config.yaml
hidden_size: 320
norm_eps: 1e-06
init: "normal"
lr_mult_qkv: 0.5
lr_head: 0.00483
max_seq_len: 512
max_steps: 5212
Below are experts of layer 6 (counted from 0) of a mixture-of-experts language model. Rows are named router (the router's row for the expert), down (a neuron's output weights, with its number) and show model dimensions 240-319. Each number is 128 + 32 x the weight over its row's rms, rounded and kept within 0 to 255.
Before each expert's rows: a language model's description of what the expert responds to. This comes from a sample of Wikipedia text that the model never trained on.

# expert 3
Preposition for, durations. Mostly the preposition for, plus the, of, about and over, before durations, amounts and destinations, as in jailed for, for a time, for Rendsburg.
router [105 169 199 140  72 149 116 119 153  65 137 123 144 129  79 120 170 116  82 109 174 141 132  61 162 194  89 135 149 153 149 126 176 119 116  82 116 135 143 135 146  79 187  86 161 181 202 142 175 137 229 130  74 190 126 137  76 101 132  89  70 142  79  96 146  86 105 153  94 143 164 118  76 138 103 149 112  89 132 104]
down0 [104 173 104 109 133 103 111 133 176 105 116 140 113 162 127  99 191 103 124 125 154 146 118 173 142 116  70 144 114 172 126 128  93  72 154 152 147 122 103 145 146 134 117  56 101 166 194 137 140 120 131 121 138 159 120  86  97  73 119 122 121 127  87 155 134 134 138  89  92  81 162 189 183 106  83 141 136  70 200 113]
down1 [ 92 141 166  89 124 145 152 105 159 169 140 116  95 130 173 164 106 124 105 142 109 123 170 154  74 104  92 143 182 156 100 155 124 127 117 167 125 176  80 183 145 189 119 165 144 123 100 139  49 129  74 142  97 128 158  96 131 139 135 130  79 192  83 123 153 156 143 133 128 138 189 100  96 192  84 130 104 114 161 125]
down2 [112 116 140 108 216 152 167  95 112 165 119 133 107 118 125  71 153  78 100  71 144 122  97 110  89  84  94 109 147  96 121 166 136 108 127 147 143  95 175 122 150 118  85 108  71 165 169  98  98  84  95 126 197  93  96  87 141 106  99 144 114 122 145  92 123 152 114 112  75 193 112 125  78 108 106 126 116 142 132  72]
down3 [136 143 122  78  78 132 105 117 121 185 158 112 117  81 163 171 102 130  57 149  65 157  92  86 125 137 140  84 100 140 145 176 157  81  93 131 139 152 148 155 218 118 158  75  56 129  76  94 131  86 120 136 172 101 139 160  81  92 235 165 105 114  99 142 143 139 170 119 171 157 110 127 170 133 157 188 137 107 177 139]

# expert 13
Mid-name syllables. Syllable pieces in the middle of foreign names and places, often Japanese or Indian, such as Toy-oh-ashi, Kaw-ash-ima, Sreek-um-aran, and suffixes like -worth, -bury.
router [123 118 165 147 142 116 142 116 178  79 141 139 139  93  90 151 124 119 102 133 121 120 164  91 115 142  82 176 156 166  62 102 133 136 118  87  95 153 175 144 191 148 128 104 131 146 153 105 149 178 118 154 112 143 155 158  48 104 149 149  64 110 127 157 165  71 100 154 128 139 160  91  83 147 163 100 132  52 184 102]
down0 [ 38  94 175 156 187 135  83 137  69 130 137 118 106  99 108 142  76 121 161 123 121 163 129 134  59 150 118 114  92 122 176 128  81 196 197 157 152 142 173 108 150 186 131 130 108 122 124 215 166 144 144 108 171 140 145 154 163 187 175 168 160 143  99 113 113 128  93 106 147 120  98 100 141  91 151 111  87 189 175 135]
down1 [137 161 155 137 141 135 127 134 127 143  89 149 140 103 204 150 104 118 131 132 143  90 214 142 171 212 120 105 125 184 130  74 106  97 139 134  95 136  93 136 113  94 159 116  46 128 106 102 147 190 132 111 119 125  62 107 106 114 131 100 111 133  98 143  67 138 180 139 128 171 155 106 173 130 168  87  79 166 133  93]
down2 [123 123 154 156  98  47 146 125 194  63 119 101 165 160 105 111 151 114 161 143 129 134 154  82 117 198 111 126 152  91 126 139 142 146  55 159 156  78 136 113 189 127 191 171 162 170 129  61 158 117 171 101 121  99  96 123 108 121 192 163 121 164 130 124 168 116 137  72 145 157 178 120 128 101 154 128 137 138 168 121]
down3 [152 145 142 202  86 128 176  38 150 101 164 132 140  90 126 183  90 106 132 201  89  98 114 117 123  89 157 145 170 126 110 125  87 112 114 159 164 139 104 128  84 180 192 166 126 148 149 157 170 144 124 126 120  69 125 165 168 145 137 119 168  90 125 194 124 169 199 132 117 126 136 163 152 106 152 143 136 141 170  85]

# expert 41
Name pieces in sports tables. Mid-word fragments of surnames and places in sports result tables and lists (R-uther-ford, N-em-ec), plus scores and fight terms (TKO, Loss).
router [ 98  95 168 136 148 118 145 125 145  76 154 131 153 126 115 156 163 124 141 119 160 117 150  78  96 166  87 135 119 158 132 114 166 132 153 114  95 142 157 138 168 139 115  91 181 133 145 136  97 115 148 148  97 147 197 137  97  90 183 124 104 113  75 153 144  50 122 194 100 163 186  94 112 151 118 107 120 110 204 118]
down0 [141 159 131 134 101 122 159  92 124 130 108 150 200 134 111 114 132 148 104 135 136 103  38 113  95 124 125 157 110  79 106 128  57 123 131 138  99  86 188 147  63 190 149 170 109 152 101 120 119 127  70 160 143 123  99 155 153 163 149 153 132 106 157 207 116 113  65 102 117 131 116 159  75 138 146 117 114 168 104 111]
down1 [123 203 131 147 153 205 141 111 162  87 105 122 108 129  78 125  96 115 116  94 171 149  98 108 129 126 117 113 180  88 169 119  70 171 161  93 110 128  98 123 120 103 111 164 145 134 130  84 103 112 108 216 102 139 142 100 143  46 109 115 128 122 132 157 133 188 207  82 142 108 108 122 198 160 120  49 180 150 173 160]
down2 [152 103 136 177  88 202 131 197 121 141 174 154 153  76 160 182  88 111 136 197 141  78  74 166 177 151 106 121 140 139 170 105 147 161 130 183 120 132 125 140 138 109 123 136 136 155 101  78 136 134 113 165 108 158 100 155 117 130  78 104 168 117 126 193 104 141 194 121 115 122 171 153 170 119 131 137  97 106 107  72]
down3 [207 132 113 141 182 181 143 138 110 133 196 128 181 139 113 179 105  84 109 141 147 115 139 163 103 140 105 139 136  69 169 136 123 161 145 115 227 118 120  97 106 127  74 156 180 147  86 120  90 130 131 128 126  66 141  62 145 114  88 188 127 117 113 138 174 172 108 101 156 107 152 150 119 119 124 190 133 158  79 135]

# expert 18
Mid-word verb pieces. Middle and ending pieces of longer words, often verbs with suffixes like -ised, -ified, -ulate, such as Ass-ass-in, annul-ment, inhib-its.
router [141 144 157 140  81 141 177 117 114  70 141  96 205 111 166 100 133 100  78  48 186  67 156  85 120 162  97 138 155  96 138 145 154 106 106  82  92 152 158 143 128 110 150 129 116 135 156 116 114 154 175  97 126 171 126 187  85 126 144  92  99 110 131 142 146 137  96  86  70 144 143  99  66 125 134 135 163 106 141 138]
down0 [102 152 106 138 133  98 137 117 173 136 100 174 129 147 161 161 158  65  93 123  83 150 112 143 158  87  68  83  94  92 151 105 177 136  88 132 161 138 149 181  84 118  95 120 135 115 149 117 140 132 160  82  61 133 152 194  76 121 199 138 146 125 101 140 131 182 154 115 176 154 129 194 129  85 155  78 112 101  67 121]
down1 [108  97 115 155 145 110 125 124 151 153  53 157 125 134 120  89 119  77 180 198 210  95 144  89  98 162  92 125 131 160 118 121 133 131 100 172 134  82 116 103 131 159  89  97 165 130 108 120 141 103 149 116 152 135 150 139 129 104  98 132 127 104  64 103 123 121 149 100 118 125 163 105 108 118 153 139 194  98  95 133]
down2 [149 120  86  91 141 105 100 135 154 152 107 126 131 150 102 114 118 100  95 126 164 195 116  87 113  96  88 180 143 115 162 161 119  65  71  92 133  42 106 146 106  91 152 205 139 141 111  98 103 150 100  95  49  61 214 170 121  88 127 120 109  85 107 178 148 185 158 108 143 116 147  91  95 176 131 143  87  69 146 184]
down3 [ 81 118  92 150 137 123 105 146  71  68 177  71 122 130 153 135 151 153 124 108 139 128 179 150  93 138 133  96 115 168 161 169  95 164  93 147 132 118  95 100 180 143 156 118  86 105 126 227 166 101 108 139 155 138 147 130  97 115 123 117 162 126 144 130 101 149 159 160  91 166 137 144 101 149 116 163  66 117 137 115]

# expert 40
Month names in dates. Month names after on or in within dates, such as On April 12, plus entries in sports result tables like names and pipes.
router [110  96 169 128  88 100 153 170 191  53 155 112 133 116 103 174 142 103  70  79 109 135 121 115 122 148 101 141 109 168 114 115 139 138  81  98  87 148 188 157 190 124 152  77 166 144 142 122 140 111 168 146  67 190 152 110  99 131 119 121  59 126  83 159 179  71 140 158 152 142 132  74  99 161 167 175 126  96 187  92]
down0 [135 109 136 129 151 174 132 105  96  86 111  96 157  92 100 111 130  96 152 137 144 146 107 113 174 159 138 154 138 104 102 151  86  74 173 132 108 107 148 133 137 177 127 139 138 160  63 205 129 139 114 171 162 135 110 172 195  77 103 157 177 128 139 146 145  94  69 129 145 165 192  97 197  95 127 139 107  74 158 194]
down1 [111 102  90 150 134 103 154 153 113  90 141 141 149 151  58 152 162  77 180 156 107  72 131  78  93 120 158 157  92 157 174  68 169 115 114  93  91 180 100  83  81  96 145 158 118 137 146  81 130 118 153  85  83 102 124 113 140  75 142 142 140 167  96 148 179 220 153 146 129  89  91 155 116 114 113 141 122 107 130 182]
down2 [106 119  92 142 158 129 153  95  99 133 106 127  88 147 133 128  94 140 129 106 153 105 160 122 108  79 104 113 191  90 118 162 113 120 130 141  88 124  59 162  88 101 149 146 167 181 110  92 107 130  43 120 102 101 134 113 120 165 140 135 159 130 167 113 119 128  98 172 160  93 128 190 139 164 136 105 105 176 149 166]
down3 [ 86 127 131 152 142 101 173  89 127 132 114 197 121 159 154  59 138 146 123 108 164 136 127 105 150 113 153 166 112 105 153 113  83 101 114 149 109 106 170 130 120 124 109 123 127 162  99 118 115  66 142 144 101 148 122 109 133 120 116  43  99 166  79 100  80 144 194 176 127 119 150  58 117 169 113 146  70 120 168 146]

# expert 6
Year and number digits. Leading digits of years and other numbers, usually after in, of or an opening bracket, such as 12 in 1276, 189 in 1895.
router [127 158 186 120  84 144 142 160 146  93 140 130 139 145 150 119 193  95 111 101 169 131 152 142 113 142 136 162 118 172 123  69 179 147  96  92 111 142 183 138 172 121 174 115 148 135 143 133 136 151 211 152 108 158 154 172 116 121 162  79 105 148 102 137 196  77  98 150  41 145 165 101  60 172  98 170 120  45 154  59]
down0 [124  88 112 119 184 135 146  81 164 144 116 161 178 159 116 123 118  86  79 103 118 117 138  77 148 125 187 136 126 124  53 131 142 155  92 132 139 143  89 125  82 164 173  95 116  98  57 120 111 125  84 157  86 189 158 160 125 127 135 111  84 153 118 107 166 129 112 170 112 119 118 202 127 127 164 159 156 119 102 133]
down1 [130 132 120 107 139 132 126 188 124 164 154 121 131 210 151 131 152  96 111 141 163 134 110 106 141 175 161  61 146 192 125 172 111 134 142 114 131 133 196 155  88  99 198 107 113  70 123 148 101 185 122 155 113 186 151 136 114  77 165 100 101 130 152 120 118 137  74  62 119 164 127 130 123 134 103 130 164 107 144  98]
down2 [132 149 118 105 117  59 132 160 132 192 155 126 134 109 140 137 131 133 127 127  85 128 158  88 114  98 171 122 126 107 128  90 156 132 114 100  95 116 103 136 146 155 159 182  66 148 135 133 139 129  73  81 110 117 137  94 161 111  87 141 100 153 120 116 168 114 139 129  67 172 126 129 144 106  83 125 101  76 147 117]
down3 [110 125 137 150 100 140 169 155 158 127  87 128 133 138 157 160 161 135  76  96 132 132 113 111  72  91 145 110  62 134 160  97  61 161  82 127 110 129 114  96 121 103  26  67 159 171 136 139  73 134 106  60  73 124 112 154 123 124 100 103  92 107 128 100 162  80 179 164 124 156 148 179  84 157 127 138 143 113 165  98]

# expert 50
Short leading word pieces. Short pieces right after a capital letter or starting foreign words, e.g. H-elf-man, Frankfurt am Main, H-él-ène, amid, e.g.
router [127 109 129 140 106  83  98 163 144  93 130 115 103 137  96 151 169  79 135 103 179  94 179  90 141 113  90 133 158 180 150  87 175 154  90  70  89 138 152 173 156 146 137 123 125 157 177 127 165 128 209 127  91 117 142  97  73 103 183  81  70  68  59 111 177 135 108 200 103 152 171 106 108 158 130 132 138  92 140 102]
down12 [125 129 108 123 146 153 192 223 121 110 170  75  93  94 113 145  96 102 125 121 151 142 158 165 185 153 132 132 124 150 121 125 104  50  64  72 167 103 113 115  58 139  97 109  65 174 134 141 104 151 134 104 132 134 138 153 165 128 122 114 122 142  99 129 128 159 114 115 168 203 163 154 166 136  83 146  97 202 116 138]
down13 [109 127 101 128 143  87 112 145  82 160 129  35  81 124 149 155 159 114 139 160  97 118 130  96 142 152 116 110  84  85 120 134 150 114  97 100 133 114 115 118  95 130  88 118  87  89 139 125 104 137 113 116  36 115  95 132 162 153 147 141  64 144 198 125 134  68 144 100  96 169 113 110 160 133 104 131 139 135 138 149]
down14 [118 147 110 177  81 107 161 107 175 145 100 114 147 176 106  89 161 133 151 121 111 108 155 100 118 123  73 121 109 101 129  90 104 135 107  99 163 141 125 110 180 120  77 132 111  77 200 172 140 102 106 130 185 124  60 139 121  93 113 135 168  84 112 139 174 140 121 157 121 118  72 183 133 119 149 115 115 152  86 158]
down15 [158 140 129  57 117  96 133 112 114 145 128 100 127 138 182 155  90  76 112 143  98 156 117  90 104 135 137  98 111 164 137 133  80 105 123 140 171 160 157 112 114 138 113  91 145 163 217 119 122 123 138 171 123 125 165  94  61  79 167 126 183 154 115 161 110  97  91 157 119 149 138 127  93 142 151 136 137 196 119 107]

# expert 32
Latinate word stems. Second piece of English words after prefixes like re-, dis-, con-, in-, before suffixes, e.g. inc-omp-arable, dis-reg-arding, trans-pl-anted.
router [130 188 167 140  85 140 174 170 117 100 162 140 114 106 135 125 184 134  82  84 171 106 184  77 129 131 136 157 150 133 106 166 187 132 137  73 108 137 126 167 130  98 190 129 126 141 140 122  76 124 167  97 109 184  95 167  81 127 139 120 109 107  95 147 173  83  99  99  71 153 127 143  60 126 137 185 104  85 129 125]
down0 [104  62 106 124 131 134 144 180 152 132 144 161 140 127  84 176 116 102 153 103 160 137  60 103 126  94 153 162 116  86 141  90 108  74 150 119 119 125 117 104 126 112 143 206  80 153  73  91 127 107 151 104 119  98 141 137 161  62 134 121 108 146 156 113 123  85 122  95 128  79 126 177 120 136 119 186 192  84 111 131]
down1 [ 67 113 158 111 112 119 160 100  95  88 137 143  94 112  73  98 146 179 153 145 115 149 133 171 154  68 113 107 134 147  65  82  54  85 150 173 140 113 165 125 138 152 120  80 104 147 130 155 105  54 138 168 122 148 173 162 115  94 112 218 100 156  73  71 122 160  49 128 165 123 101 102  87 186 146 124 127 163 122 126]
down2 [136 125 132  91 135 140 100 112 163 150 166  94 168 100 130 116 106 109 124 119  82 107 153 114 114 117  86 152  96  96  87 140 160  76 125 169 161 145 110  70 124  79  83  82  98  90 102 140 139 163 161 163 170 143 123 142 103  67 210  76  88 112 144 115 136  94 154 141 157 126 102 173  96 179 156 144  46 120  87 125]
down3 [103 203 157 136 105 146 173  92 144 164 128 162 148 159  97 139  71  98 131 141 140 113 149 104 146 119 161 133 137 173 114 189  97 133 108 122 118  81 144  91 112 130  56 180 102  92 179 120 103  91 120  52 171 171  57  89 170  85 135 107 127 125 149 192 193  72 129 146 128 136 142  63  64 134 117 129 146 191 140  55]

# expert 35
Determiners and th pieces. Determiners like the, this, each, every, next, and the subword th inside names or words (Char-th-am, ar-th-ritis).
router [179 116 188 137  99  97 171 175 136 106 120 118 148 109 118 155 174 104 101  78 120  90 115 104  95 138  99 147 146 134 149 123 153 132 133 124  92 172 160 176 134  75 119 119 135 136 139 106 126 187 178 108 111 147 135 123  90  81 167  87  94 103 119 164 154  41  63 165 105 161 134 124  90 141 171 112 121  93 138 114]
down0 [194 171 121  81 117 163  75 120 142 161 127  72 174 142 117 193 143  99 154 152 153 153 112 184 126 103  61 115 111  99  98 144  83 101 115 202  93 145 141  81 156 119 192 182 116 120  68 176  92 103  98 159 111  73  84 158  90 119 105 157 107 128 157 227  95 145  90  83 133 142 201 139 134 103 100 147  85 189  77  91]
down1 [118 219 190 180 146 152 120 169 108 145 164 116 149  78  97 120  90  80 131 125 137 118 103  64 109  93 117 184 165 180 142  82 185 144 124 170 106  90 119 123 100 163 143 130 127 166 147 101 139 150 128  71 119 110 131 184  95 127 173  37 117  74 182 123  58 111 103 124  81 157 156  77 121 125 130  98 148 116 110 110]
down2 [177 116 191 143 177 168 158 162 134 154  66 142 117 190 111  90 100 137 168 149 126 102 120 119 133  76 142 116  44 153 163 112 127 137 115 153 120 117 103 162 114 134 117 167 113 120 151 151  77  95 110 109 161 167  91  93 117 172 111  67 138 159 111 142 116 119 152 118  90 137 111 154 133 125 178 108 122  70 100 157]
down3 [103 167 128 141 124 137 101 112 123 176 129  38 213 149 130 139 129 115 178  89 138 167  99 122 116 169 112  80 132 185 187 107 133 125 194 105  96 124 142 156 145 108 180 130 107 171 187 106 139 190 171 182 133 146 118 118  80  97  89  99  83 114 105 104 105 131 139 119 168 141 143  98  71 128 131 106 102  92 162 131]

# expert 24
Technical word fragments. Inner pieces and stems of scientific and technical words, such as mitoch-ond-rial, super-ox-ide, pro-ce-eds, ge-ographic, mac-ro.
router [117 137 146 159 134 136 133 133 128  87 157 101 143 101  96 125 209 113  47 126 157 131 195 125 106 161 128 135 207 152 110 144 160 147 137  72  98 159 118 216 103 120 119  77 189 175 129 107  89 133 151  86  95 175 142 159  86 104 113  94  70  88 114 143 155 149  91 135  95 142 138 131 102 109 108 173  94  78 140 137]
down0 [ 89 178 104  92 139  99 168 163 173 184 112 126 142 159 144 127  77  72 163 150 132  97 177 165 153  94 123 138 111 131 120 112 177 125 135 134 176 191 146 166 133 115 129 177 116 179 105 156  87 112  99 125 163 173  92 141 126 171 111 117 122 123 119 137  77 120  68 119 135 158 189 125 101 132 113 116 128 124 119 179]
down1 [130  91 126 156 194 181 124 144  62 135 151 139 115 129  97 123 156 112 131 156  97 165 201 161 153 128  60 172 131  45 162 138 171 146 123 110 146 101 164 153 119 157 106 105 124 126 138 109 170 109 130 121 160 113 126 110  71 175  82 115 127 135 133 126 143  85 113 128 107 161 121  73  96 148 112  89 155 113 110  79]
down2 [122 170  88 177 183 182  81 170 128 161 104 117 118  99 145 113 155 142  90 130 134 149 108 163  94 152 168 133 137 113 158 119 102 120 101 157 144 159 105 164  66  57 132 135 110 113 177  82 145  99 137 152 182 127  85 145 177 194  73 144 145  89  99 106 129 115 123 111 133 170 184  84 171 105 177 105 155 131 144 103]
down3 [ 77 104  73 106 106  81  98  98 156 116 157 144 119 117 129 109 166 103 165  99 175  89  75  59 111 115 161 121 141 110 116 100 107 150 123 140 135 139 105  90 177  87 110 171 120 161 173  98 172 187 165 104 184 131 141 123 162 105 169 106  86 144 163  85 168 207 113 130  86 141 110 114  91 155 121 114  95 115 163 116]

# expert 53
Function words after names. Conjunctions and prepositions such as as, and, of, to right after a proper name, as in cast lists (Shep Houghton as Charlie).
router [117 114 132 154 100 104 165 147 169 139 135  84 114 106 138 189 168 116 103  77 167 101 133 116  67 166 110 198 162 165 165  92 164  95  76  92  93 171 189 170 123 129 168  78 163 135 130 139 151 128 133 201  98 144 109  93 112  87 163  84 102 143  86 121 119 109  89 149 178 151 155  72  94 190 144 122 148  81 154  81]
down0 [146 178  86 175 189 141 109 146 140 150 162 102 130 118 141 149 127  86 164 163 128 114 111 116 152 167 125 101 133 176 132  92 141 192 143 100 120 127 139 177 152 135 142 140 127 125 170 116 166 112  99 192 107 109 151 172 111 163 179  99 110 151  87 143  80 108 193 135 111  91 136 164 159  66 124 144  66 172 162 125]
down1 [127 106  90 168 127  59 182 155 195 131 146 111 145 195 158 130 110 147 146 135  87 164  82 106  93 130 100 136  86 103 141  91 162 150 169  97 108  83 141 130  64 160  99  75 205 116 144 132 130 153 110 143  95 113  86  91 133 118 164  92 134 122 154 128 139 113 101  56  67 101 144  84  48 102  96 112 141 143 196 179]
down2 [105 122 108 171 127 181  83 180 145 163 103 108  87 107 195 148 127 123 134 120 121 156 164 100 121 101 150 125 143  76 139 169 160 186 122 170 131  92  86 102 125 135 129  86  64 132 164 133 148 152  89  90 110  62 112 161  43 131 139 132 115 181 107 139  97 111 121 159 141  86 136 120  96 120 106  48 112  72  67  83]
down3 [117 108 130 139 117 139 112 108 179 105 169 137 153 190 116 151 131 108  98 116 178 167  97 105 147  93 129 150 170 124 108  90 113 167 110 119 149  96 119 167 139 129 138 127 127  89 104 171 130 157 160 155 122 145 161 119 138 164 109 137 114  89 116 124 135 120 131 105 146  68 107 108 117  92 165  89  82 177 108 137]

# expert 47
Mid-word noun pieces. Inner and final pieces of ordinary English words in prose (stat-u-ette, leg-it-imate, openn-ess), plus nouns like story, mission, rival.
router [117 136 209 153  79 145 178 147 112  70 142  51 150 116  71 105 179 108  81 108 163  85 155 134 131 124 139 159 185 148 123 122 136 153 133 129 117 132 172 147 161 103 105 143 145 115 117 105 111 170 141 102  76 198 180 114  93 132 139  97  96 114 104 174 155 103  88 129  87 157 188 133 110  89 172 113 132 140 127 106]
down0 [104 109 113 168 132 117 170 160 152 125 111  79 171 112 141 111 154 182 161 134  89 115 212 102 123 125 105  92 122  78 106 115 105  82 156 146  69 104 165 182 126 148 159 156 118  71  47 181 106 104 164 159 101 150 116 105 132 135 126 123 151 120  67 122 171  76 147  80 157 100 169  81 126 105 142 116 106 107 110 141]
down1 [ 42 103 155  86 125 165 111 148  74 142 139 130 153 164  92 113 120 127 151 159 153 123 108 184 170 163 133 113 152 163 160 111 100  65  99 100 108 131  85 158 143 160 116 122 103 174 191 195 156 136 132 129 133 152 141 154 116 113  72  95  99 127 156 145 103 121 115 143 141 119 137 148  72 148 149 119 102 174 121 112]
down2 [205 137 109  99 140  91 130 151 103 195  70 126 136 140 157 134 101 171 130  82 129 136 108 111 103 178 145  72 179 128 142 148  84  96  60 140  75 166 142 166 112 111 172  38  91  82  88  87 134 191 149 143 130 121 153 143  79  89 182 101 133  73 148 118 134 107 160 167 100 168 119  97 131  60 149 141 152 105 148  74]
down3 [144 153  92 155 127 133  61 162  85 158 135 133 108 131 147 183  75 119 167 168 167 103 140 125 197 111  82  74 126  89 133 127  86 156 103  91 157 173 161 126 177  96 112  79 107 122 119 200 136  98  72 137 150 124  58 125  90 109 164 169 137 143 163 142 146 122 119  86 138 121 156 125  96 152 137  97  79 201 149  93]

# expert 60
With, by and credits. Prepositions with and by in credits and descriptions such as voiced by, Followed by:, and final name pieces like -ely, -ov, -ets.
router [114  65 131 134 128 110 171 185 171 111 148 108 128 149 102 163 129 138 105  94 131 122 152 133 111 159  99 181 134 146 118 103 174 126 113 112  87 202 177 176 163 115 140  70 134 114 155 117 154 142 145 173 116 133 138 141  86  87 180  77  99 110 119 158 122 109  72 166 152 128 119 110  58 181 183 142 103  91 155  98]
down0 [ 84 166 123  41 138 184 109 128 127 164  72 145 140 106 177 130 121 153 144 131 163 170  56 170 150 113 126  78 111  66 147 129  84 149 100 122 157  92 105 135 155  73 125  95 163 148 136 118 126 101 164 142 112 154 119 107  97 100 145 126 174 108 126 147 166 121 152 124 123 134  51 132 105 159 125  22  98 150 132 162]
down1 [ 89 163 126 175 115 147  93 139 166 196  68 145  68 111 102 122 114 149  91 107 171 140 107  60 107 128 112  51 163 100 175 132 130 180 120 130 104 153 205 117 107 135 130 154 139 142 135 190 128  86 140 163  92  83  53 135 130 115 120 138 151 157 112 132 142 118 115 176 104  83 154 148 120  98  68  80 140  78 116  77]
down2 [170 150  75  79 127 109  94 143 118  69 224 127 113 126 153 145 163 140 192 142  82 141 143 120 117  94 138 123 155 100 139 155 133 121 145 128 167 102 172 130  64 152  60 141  99  63 127 134 161 149 115 127  87 126  96 173 112 163 160  68 143  84 149 117  58 102  95  86 157 154 111 116 103 137 101 116 106 124  69 137]
down3 [137 160 119 150 129  99 164 130 107 147  66 112  59 161 144  91  97 121 148  93 183  99 129 174 171 110 141  66 179  99 103 186 102 150  67 162 149 119 137 120 125 114  89  75 119 168 138 112 132 151 120 105  96 104 116 131 102 111  87 176 163 147 113 113 160 111 104 119 134 126 118 208 146 113 103 101 132  99 162 112]

# expert 59
Minutes and score ranges. Goal minutes in football match reports (Jurić 79'), dash-number pieces like –6, –7, 20–30, and the word piece ro (roam, roar).
router [ 62 126 176 134  68 134 147 159 155  99 148 108 111 138 119 160 155 129 119 121 186 132 149 148 113 163 148 185  98 189 158  69 178 139 112 108 104 182 133 171 153 126 146  96 165 146 159 117 140 160 169 137  89 174 159 115  91  83 124 112  75 117  80 174 123 114 114 181 127 158 163 113  64 166 135 131 107  87 161  89]
down0 [187 111 149 154  86  98 137 103 138 112 145  51 184 119 113 119  97 121 139 169 153 135  61  49 115 163 161 108 163 104  94 119  70 137 146  87 129 138 151 105 150 153 169  79  93 128 117 132 188 182 169  94 125 163 173 152 163 120 108  98  73 145 120 104 152 100 147 134 103 155 124  93  60 143 122 119 111 154 173 101]
down1 [144 116  87  57  87  89  90 135 113  77  94 114 121 114 139 116 135 128 107  99 130 154  89 175  98 147 108 120 124 185 106 208  87 149  87 158 115 141 118 124 125  74 151  78 131  77 176 159 116 130 168 113 153 172 141 161 130 125 135  62 119 103 108 158 113  99 182  91 151 123 166 135 134 126 170 126 150 151 126  91]
down2 [182 121 143  89 102 132 116 197 109 119 143 124  94  97  83 139 129 101 211 179 102 121 118  91 170 112 149 136 134 122 145  90 216 133 107 184  81 158 182 109 176 144 171  88  63 181 153 130 137 148 169 115  83 173 137 179 129 155 141 128  82 167 125  93 164 113 137 135  64 133 127 103 128 157 127 103 150 124 170 121]
down3 [176 142 167 131 149 135 107 123 116 148 120 188  85 193 126  96 103 132 117  85  76 119 179 162 159 126 155 129 134 162 146 118  65 105 112 121 146 172 144 139 171 108  95  69 149  88  96 153 145  68 160  96 114 144  53 142 147 126 151 127 116  99 158 127  84 121 143 182 131 121  54  80 120 167 130 149 112  79 159 178]

# expert 26
Arabic and Asian names. Word pieces inside Arabic, Persian, South and East Asian names and terms, e.g. Say-y-id, Mah-ay-ana, Tay-y-ip, Hong, Chen.
router [143 120 176 131  77 108 113 139 128  75 161 172 125 131  92 172 169 108 102 119 214 124 155 104 103  99 122 154 141 135 113 129 155 152 140  90  69 165 172 180 148 142 135  71 176 196 165 111 171 158 163 126 107 137 136 115  94  74 159 147  58 117 147 178 185 102  95 156 134 172 129 118  77 143 101 108 118  92 192  91]
down0 [174  89 110 176 156  87 140  95 177 123 188  87 152 203  79  90 140 142 155 124 153 142 162 131 172 166 122 134 113  89 117 102  69 117 104  88  99 149 105 136 120 105  78  74 113  75 155 148 133 106 106 132 112  47 157 133 101 118 116  62 151 165 159 166 105 114 100 128 115 169 175  81 159 176 154  67 156 103 108 113]
down1 [131 117  94 156 124 141 118 109 150 100 145 101 150 122  74 141 157 125 110 117  92 135 150 120 128 150 117 188  90 192 122  93 129 166 146 120 117 151 114 150 120  93 115 155 143 185 178 182 121 135 145 160 164 145 138 147 119 166 109  95 139 133 163 111 128 132 170 191  72  85  21 152 129 119 170 114  87 174 131  63]
down2 [188 104 156 140 138 166 121 140  51 171  62 144 127  90 132 109 128  81 161 181 119 169 132  68 103  90 146 142 113 116 110 129 175  98 164 127 135 145 152 152 168 175  92  90 116  72 123 158 114 159 193 152  98 155 115  91 209 141 149 175 130 143 167 105 187 122 119  97  93  99 143 197 153 137 125 110 149 179 154 130]
down3 [131 150 169  68 132 103 123  94 114 124  38 157 172 153 131  90 147 135 129 120 136 100  80 104 129 136 142 148 111 131 143 122 127 149 165 150 102 113  88 133 117 129 212 133 179 165 121 109 119 127 170 119 198 144 179 106 128 169 120  75 137  90 133 144 139 151  66 181 119 139 112 132 159 150  95 140 121 123 133  78]

# expert 1
South Asian name pieces. Word pieces inside South Asian and Persian names and places, such as Ghaz-n-avi, Gopalgan-j, Singh, Bh; also "per" in "as per".
router [129  96 124 109  58 116 149 147 123  89 144 106 149 140 118 157 158  78 116 119 215 103 190 131 123 103 137 204 152 178  93  73 158 157  96 103 102 157 154 172 181 119 122 107 143 149 165 112 161 135 152 131  67 149 109 132  88  54 136 114  68  78 128 191 164 123  92 134  99 139 148 133  43 160 157 105 149  80 195  92]
down0 [139 150 225  92 114 143 163 179  66 133  90 121  49 119 102 202 125 188 147 154 101 146 126 128 140 111 158  95 117 149 141 144 144 143  68  91 170 158 143 126 121 121  81  84 170 110 139 162 111 156 165  84 127 104 172 168  88  93 119 144 115 188  72 117 115  64 105 104 125 128  69 178 126 163  58 150 105 173 163  63]
down1 [161 129 138 159 133 124 131 157 124 171  61 104 100 134 111 161 129 123 123 142 153  88 103 184 113 198 199 112 127  86 111 126 125 110  86 130 147 100 147 131 105 178 146 154 166 118 156 125 125  70 128 123 206 124 125 156 176 129 112  47 153 101 201 107 125 174 119 123 115  59 133 136 155  57 114  63  80 149 178 180]
down2 [184 100 178 119 103 124 115 156 156 130 141  58 127 151 160 150 125 120 125 127  78 140 175 180 118 140 102  90 133  87 176 120 197 109 165  91 106 176 148 111 116 133 148 133 195 122 134 105 117 124 109 139 152 138 185 141 172 144 141 112 173 142  69 164 148 148 125 112  88 104 175 121  99  70 191 129 129 152 157 108]
down3 [163 133 129 141 139 100 126 107 112 157 135  89 106 142 144 108 151 122 149 110  71 101 106 116 164  74 140 130 121 142 115 125 108 120 134 117 174 178 131 138 130 121 113 138 130  69 118 109 133  73 151 179  96  91 111 177 100  73 148 142 137 119 102 189 122 153 138 137  90 175 144 147 151 105 139 137 140  93 131 102]